Below are experts of layer 7 (counted from 0) of a mixture-of-experts language model. Rows are named router (the router's row for the expert), up (a neuron's input weights, with its number) and show model dimensions 0-159. Each number is 200 + 20 x the weight over its row's rms, rounded and kept within 0 to 999.
Before each expert's rows: a language model's description of what the expert responds to. This comes from a sample of Wikipedia text that the model never trained on.

# expert 1
It responds to: Prepositions after institution names. Prepositions like for, of, in and to after an organization or title noun, as in Society for the, Institute for, member of.
router,203,172,212,206,207,177,238,183,176,211,204,192,149,192,224,215,219,209,209,195,184,185,210,187,190,204,204,199,214,184,243,222,204,186,205,181,187,224,225,221,192,186,188,226,190,221,219,210,230,207,229,212,203,217,193,212,183,203,191,210,218,199,217,216,195,198,216,177,194,213,193,178,230,186,210,207,203,183,205,181,204,212,198,183,187,214,182,221,202,249,175,191,204,206,201,155,213,227,206,174,193,218,181,161,198,184,225,207,202,238,180,212,206,225,237,179,181,186,199,186,165,185,219,212,221,216,158,173,202,191,191,190,203,157,204,184,202,186,237,208,193,179,182,179,175,198,175,202,234,178,211,197,190,171,210,163,203,182,221,224
up1,171,192,199,203,199,186,179,199,233,190,191,192,189,201,223,211,179,229,224,205,195,199,204,134,231,197,223,214,211,196,207,191,210,203,254,190,162,209,177,190,216,170,198,213,195,186,173,218,210,190,217,190,218,207,216,214,147,213,240,233,211,213,201,210,236,187,209,210,194,245,223,228,223,195,200,232,214,172,190,212,202,191,195,215,199,214,204,188,217,193,191,196,156,152,232,211,188,208,203,186,236,173,217,184,181,204,170,202,190,215,208,195,223,243,221,178,142,230,170,228,228,177,203,192,184,202,226,184,194,217,198,214,173,215,240,205,173,218,227,214,201,178,204,169,188,225,204,205,208,191,209,178,216,174,182,229,227,181,231,197
up2,252,222,172,202,245,232,245,179,215,193,205,222,191,214,179,215,195,175,179,215,226,194,232,186,180,186,175,187,204,222,186,212,178,206,185,215,189,212,206,205,209,237,156,198,210,188,198,150,216,231,186,199,133,218,201,170,209,194,174,196,191,168,198,202,192,206,216,195,197,194,208,202,175,224,199,197,219,225,207,202,181,196,211,172,212,189,191,226,239,188,220,192,201,227,182,219,204,218,170,192,154,220,221,221,216,228,167,224,198,208,192,204,203,200,204,234,229,210,216,186,207,207,194,166,164,170,189,190,190,234,207,203,187,209,179,210,168,183,188,184,183,189,229,202,246,173,194,193,195,206,246,169,209,194,189,224,188,170,167,213
up3,180,199,242,180,166,208,216,210,213,222,156,221,220,197,226,181,161,176,173,217,166,229,209,198,198,212,160,234,179,180,202,217,174,220,208,188,256,210,210,191,218,210,225,198,172,197,208,195,188,198,201,186,179,223,199,201,213,169,230,208,219,201,222,207,140,206,175,204,221,172,199,189,165,182,219,182,178,182,213,205,218,180,228,193,195,169,193,178,208,227,202,199,209,214,210,181,203,175,153,188,241,163,221,227,173,199,219,189,174,176,214,157,195,169,197,204,200,195,188,204,209,212,162,206,212,240,199,240,231,159,172,202,218,203,209,188,179,221,208,194,230,209,203,187,191,208,186,210,190,181,196,248,231,213,204,187,205,177,201,186
up4,211,186,228,192,209,222,180,203,247,185,214,197,171,185,219,219,194,174,210,211,189,205,156,171,170,214,232,192,186,218,184,192,180,180,206,212,244,227,171,177,203,228,177,222,197,208,145,223,214,205,210,201,224,217,224,181,205,233,198,179,182,202,183,211,167,158,211,248,222,196,204,155,199,216,231,188,191,239,216,231,186,199,184,200,219,170,228,218,196,172,192,219,215,169,204,226,204,218,199,205,171,212,166,223,218,209,200,189,226,188,239,214,219,175,188,177,218,213,230,197,204,243,214,197,168,217,200,191,172,235,190,176,207,240,189,220,176,205,178,187,201,215,192,206,228,222,201,202,171,195,200,215,200,194,216,195,189,218,214,186
up5,189,180,224,201,229,223,220,209,204,197,213,182,206,204,229,224,169,180,223,201,206,192,189,152,216,202,188,194,194,199,200,211,190,222,226,223,196,178,175,177,199,218,242,187,214,168,194,194,172,161,221,198,235,188,200,214,189,215,173,215,189,220,215,211,266,168,197,197,228,214,202,184,191,203,219,239,145,216,181,187,182,207,204,216,214,204,195,194,218,213,207,218,214,199,236,197,192,189,181,163,187,167,183,208,202,213,211,248,218,198,209,167,199,215,194,177,202,187,193,194,191,214,219,231,170,201,179,208,225,183,220,237,216,171,216,198,164,175,197,203,190,169,191,211,208,197,186,186,216,217,187,184,229,217,157,229,166,248,212,186
up6,196,215,183,241,218,172,183,186,206,237,213,178,190,229,207,196,200,201,179,199,200,222,206,240,191,205,219,184,212,195,181,183,192,211,253,230,202,174,199,184,197,195,224,196,227,207,209,212,216,187,216,182,210,182,188,196,159,187,214,180,204,188,175,207,190,208,196,161,197,231,187,198,206,214,174,213,196,229,180,200,174,196,161,172,193,198,232,208,227,190,195,226,214,243,161,202,233,229,185,181,200,194,249,173,198,198,182,203,195,199,196,228,193,204,220,192,197,205,227,202,189,219,219,182,212,200,197,217,185,178,233,203,206,167,190,212,229,196,207,220,197,166,192,223,190,210,165,192,223,210,231,200,209,176,178,168,189,208,224,210

# expert 31
It responds to: Auxiliaries and phrasal prepositions. The auxiliaries has, have and had, and prepositions in fixed phrases and sentence openers, as in put into effect, put on, In, There.
router,200,196,155,208,163,210,212,189,224,211,154,192,205,197,191,198,215,176,190,212,199,210,211,224,209,197,194,165,202,229,201,188,212,204,177,185,237,235,192,172,189,194,203,208,204,191,225,159,193,201,207,175,199,179,218,243,225,217,232,182,205,160,207,212,157,178,204,160,189,191,196,171,191,219,234,233,189,214,212,155,198,186,217,164,218,219,190,198,197,196,219,175,224,219,173,212,210,208,207,192,167,249,210,195,216,181,219,241,232,194,185,206,205,176,210,168,219,179,211,155,178,214,223,226,201,216,196,191,179,164,178,193,216,170,162,188,220,211,234,186,231,191,207,220,197,182,235,209,207,176,186,222,230,203,185,216,208,191,210,213
up0,191,196,198,200,207,246,191,164,171,204,214,153,207,196,197,204,201,192,200,214,175,211,190,219,183,241,213,211,178,215,222,212,184,214,211,246,224,197,203,178,211,177,213,198,198,209,180,180,222,203,215,207,193,131,184,201,205,188,203,183,181,204,208,203,214,197,225,212,200,203,215,243,187,193,200,198,212,210,203,193,196,215,200,197,208,200,194,226,221,198,220,216,182,190,209,212,182,193,179,183,220,195,194,218,215,208,236,198,200,188,191,184,219,211,201,191,192,212,183,216,182,198,205,188,219,203,184,187,191,190,175,224,173,196,215,195,166,212,159,221,189,223,211,215,182,198,196,216,201,200,196,200,185,183,169,180,219,165,187,197
up1,208,189,245,186,191,227,191,203,208,195,184,234,204,205,196,166,204,178,197,194,189,237,169,166,188,214,151,208,161,185,200,178,174,179,168,193,204,185,193,196,198,225,205,200,219,240,188,222,200,176,210,206,198,211,214,211,205,190,214,216,191,210,200,207,201,211,214,187,179,213,211,186,204,188,196,170,215,213,183,194,216,178,190,189,196,201,192,206,210,176,199,220,193,179,191,206,194,202,198,196,181,210,190,159,210,165,204,174,190,193,205,197,191,172,206,226,202,213,221,211,246,228,148,189,201,191,187,233,186,195,178,212,214,252,184,192,221,213,165,185,212,217,197,198,219,204,191,233,225,184,195,219,218,202,214,227,232,236,206,200
up2,219,230,170,170,166,221,208,221,167,172,187,213,203,228,225,161,185,180,190,178,160,196,246,208,208,205,184,210,180,219,198,203,197,213,196,211,210,231,221,184,204,188,177,167,215,180,223,236,177,185,196,207,216,196,207,221,240,195,181,188,182,201,200,158,196,207,193,172,193,219,162,244,196,192,201,200,221,206,226,216,145,186,186,203,208,190,196,220,214,191,188,203,191,196,178,208,222,216,216,173,231,168,221,187,170,231,176,240,196,182,175,189,210,210,192,201,218,228,198,196,216,174,187,168,161,199,233,193,194,228,193,227,223,261,193,180,211,208,220,171,196,202,194,180,208,181,205,197,177,221,192,186,196,230,180,245,193,175,221,209
up3,226,209,204,176,193,220,204,191,195,220,209,250,230,216,204,199,182,207,210,204,219,198,186,216,209,230,174,185,208,205,249,206,166,168,184,199,188,219,179,200,190,192,174,179,199,193,179,210,242,168,233,236,188,205,161,185,232,200,231,216,205,210,188,174,183,195,206,173,186,237,208,188,189,199,186,217,241,212,217,211,205,190,167,189,211,226,207,193,226,207,208,207,173,196,204,215,202,207,201,246,204,199,229,200,201,221,166,174,222,195,174,228,226,196,195,211,185,176,196,211,174,236,168,204,184,194,236,223,163,188,217,195,199,232,185,176,193,204,174,219,182,168,227,208,208,223,186,208,212,197,205,176,191,201,187,259,180,193,212,183
up4,194,221,202,213,218,188,244,198,204,212,209,203,233,228,192,181,162,195,183,208,177,161,211,232,242,201,228,175,206,222,203,200,210,232,208,170,199,219,201,211,190,185,182,199,244,192,187,206,199,179,198,193,173,244,199,193,206,199,220,227,220,199,180,175,196,188,162,183,217,142,182,185,187,181,195,190,225,237,216,221,199,148,192,190,203,168,198,198,208,185,190,204,210,176,185,161,232,221,220,240,167,208,211,206,222,202,186,207,217,212,168,255,219,197,196,209,238,205,219,174,209,213,207,181,201,173,194,215,186,231,187,211,179,172,196,211,217,172,186,175,218,186,187,230,220,187,196,203,197,205,224,214,196,214,203,191,169,199,218,176
up5,171,174,181,201,228,203,226,199,204,218,203,225,200,198,171,188,141,218,176,187,184,205,229,215,245,250,236,206,197,184,187,213,226,211,216,206,208,216,177,202,234,195,190,189,216,199,227,215,161,221,201,206,204,215,205,193,234,179,207,188,198,184,185,194,228,181,169,168,209,185,182,204,210,158,163,230,195,190,201,191,204,207,213,207,194,190,210,187,158,177,209,224,203,210,191,194,235,204,191,173,211,164,234,180,204,164,207,202,194,187,249,226,192,199,200,180,178,210,190,198,191,186,226,203,207,215,187,196,184,205,195,220,146,165,202,215,202,156,206,201,198,207,170,211,213,187,217,200,183,209,228,201,186,228,207,190,185,192,243,199

# expert 33
It responds to: Word-initial noun pieces. First pieces of nouns split into several tokens after the/a/his, such as dec(ree), after(math), year, season, period.
router,181,231,233,222,176,223,210,205,229,192,224,214,195,238,197,189,221,180,201,232,213,222,193,188,189,191,214,209,162,184,189,205,194,198,217,204,218,212,198,226,220,208,196,174,169,208,184,256,187,206,190,181,188,194,203,187,209,205,215,190,201,153,204,188,184,194,222,220,208,194,165,198,194,200,181,178,220,179,195,226,213,193,216,232,209,219,173,205,179,173,211,188,173,195,245,185,204,186,221,204,187,201,214,210,204,223,189,177,201,180,208,165,214,194,193,223,205,190,203,213,207,187,205,214,214,201,189,196,195,217,198,190,219,210,173,219,212,176,178,205,164,199,202,229,215,177,218,185,180,189,230,189,164,254,167,187,176,205,212,183
up1,205,206,199,201,196,183,225,205,254,187,218,194,205,223,169,163,197,191,177,183,197,187,181,177,188,216,226,185,179,200,234,205,161,234,187,218,208,220,223,170,194,238,233,209,215,221,159,236,203,220,165,212,171,194,203,203,199,212,227,198,195,201,211,184,195,187,218,194,224,190,181,195,229,215,174,204,167,194,184,215,201,214,197,204,225,189,230,235,194,188,194,196,217,250,207,200,203,162,180,202,177,221,204,194,211,203,236,196,210,208,197,191,159,195,202,174,187,185,182,216,189,204,232,170,203,213,205,157,201,201,155,184,220,191,205,242,179,185,190,187,173,207,184,194,179,194,170,191,219,209,197,177,216,203,184,207,214,202,194,214
up2,215,171,221,201,176,226,219,205,183,231,210,224,174,204,196,177,197,193,219,177,150,192,198,210,195,169,185,185,237,201,196,234,196,165,171,203,202,226,214,244,193,179,180,194,194,187,215,202,209,180,178,204,217,183,198,231,214,245,181,234,208,203,214,202,185,203,200,157,168,210,199,180,220,167,166,201,221,194,190,228,177,229,208,178,180,186,174,198,208,217,188,185,224,215,218,210,170,264,203,214,165,206,219,200,230,192,197,194,213,187,167,178,172,184,188,175,234,191,223,202,190,191,200,162,183,200,194,232,207,198,218,187,215,223,199,164,149,222,180,199,185,191,193,198,190,230,205,182,210,210,207,176,184,180,179,196,198,205,195,247
up3,205,198,222,236,187,196,209,207,209,216,221,185,162,188,210,185,212,195,189,203,246,208,247,208,197,204,212,181,154,227,216,222,200,174,218,191,216,183,199,212,222,131,196,230,222,202,152,193,181,204,224,213,195,193,197,216,213,206,215,217,188,198,194,191,193,213,214,212,235,206,197,219,203,208,219,181,240,187,172,207,202,203,196,175,220,178,214,191,179,191,211,195,214,196,190,194,182,189,214,218,182,204,189,195,195,195,181,158,218,220,192,207,174,209,232,211,233,213,190,193,257,156,174,262,208,176,180,139,224,220,190,176,208,209,193,217,194,211,223,207,224,184,194,221,215,189,171,224,202,180,196,177,218,222,197,205,183,174,215,215
up4,176,193,169,200,162,194,168,177,222,187,201,161,194,213,179,227,174,192,194,208,153,230,214,187,199,215,215,196,181,196,202,199,222,186,232,202,195,212,186,184,234,198,196,207,243,228,170,197,198,208,212,180,202,195,171,224,220,217,202,218,179,224,185,203,187,189,212,227,214,199,199,229,205,197,198,198,168,190,146,181,207,210,200,231,199,188,213,157,177,192,176,202,179,188,193,212,150,181,192,168,207,212,231,193,220,184,214,220,212,209,198,188,168,193,213,183,211,201,199,202,240,209,166,173,205,211,185,228,224,197,195,215,220,199,217,192,230,192,194,234,199,195,179,208,223,209,218,208,203,151,204,190,219,192,242,208,162,239,204,200
up5,221,198,178,178,148,202,202,215,235,217,186,226,184,209,193,185,205,211,230,205,177,234,215,210,170,211,161,192,182,258,182,229,191,225,167,206,162,217,178,182,167,239,214,206,200,193,225,218,192,199,195,225,201,196,203,190,225,211,216,227,196,201,208,214,174,225,223,214,179,167,216,201,211,207,203,199,221,204,214,197,188,201,206,212,189,236,206,177,194,199,216,179,194,204,212,237,169,172,182,224,174,154,196,227,167,184,208,181,222,182,229,194,208,194,183,198,208,191,184,193,193,188,211,150,155,202,224,215,207,198,218,171,160,212,207,213,171,192,177,193,177,209,169,193,249,197,210,230,169,222,212,239,230,217,202,203,165,163,203,200
up6,229,201,184,212,171,193,217,201,183,181,199,190,227,215,182,200,235,176,204,209,216,231,196,183,210,172,234,197,148,195,214,187,199,206,193,181,211,219,195,215,214,201,212,232,217,186,181,210,169,205,202,211,206,193,182,232,193,202,263,198,233,186,180,221,196,197,215,199,212,202,168,196,164,229,197,207,216,195,205,220,186,197,174,176,232,170,164,212,220,187,223,212,230,143,221,191,200,200,224,168,188,203,207,189,190,207,197,169,224,174,219,212,164,189,180,215,226,203,212,204,207,217,203,205,189,196,189,152,201,201,215,158,187,202,212,194,177,212,181,184,221,202,191,221,211,191,193,192,186,198,204,203,203,200,195,227,226,184,192,191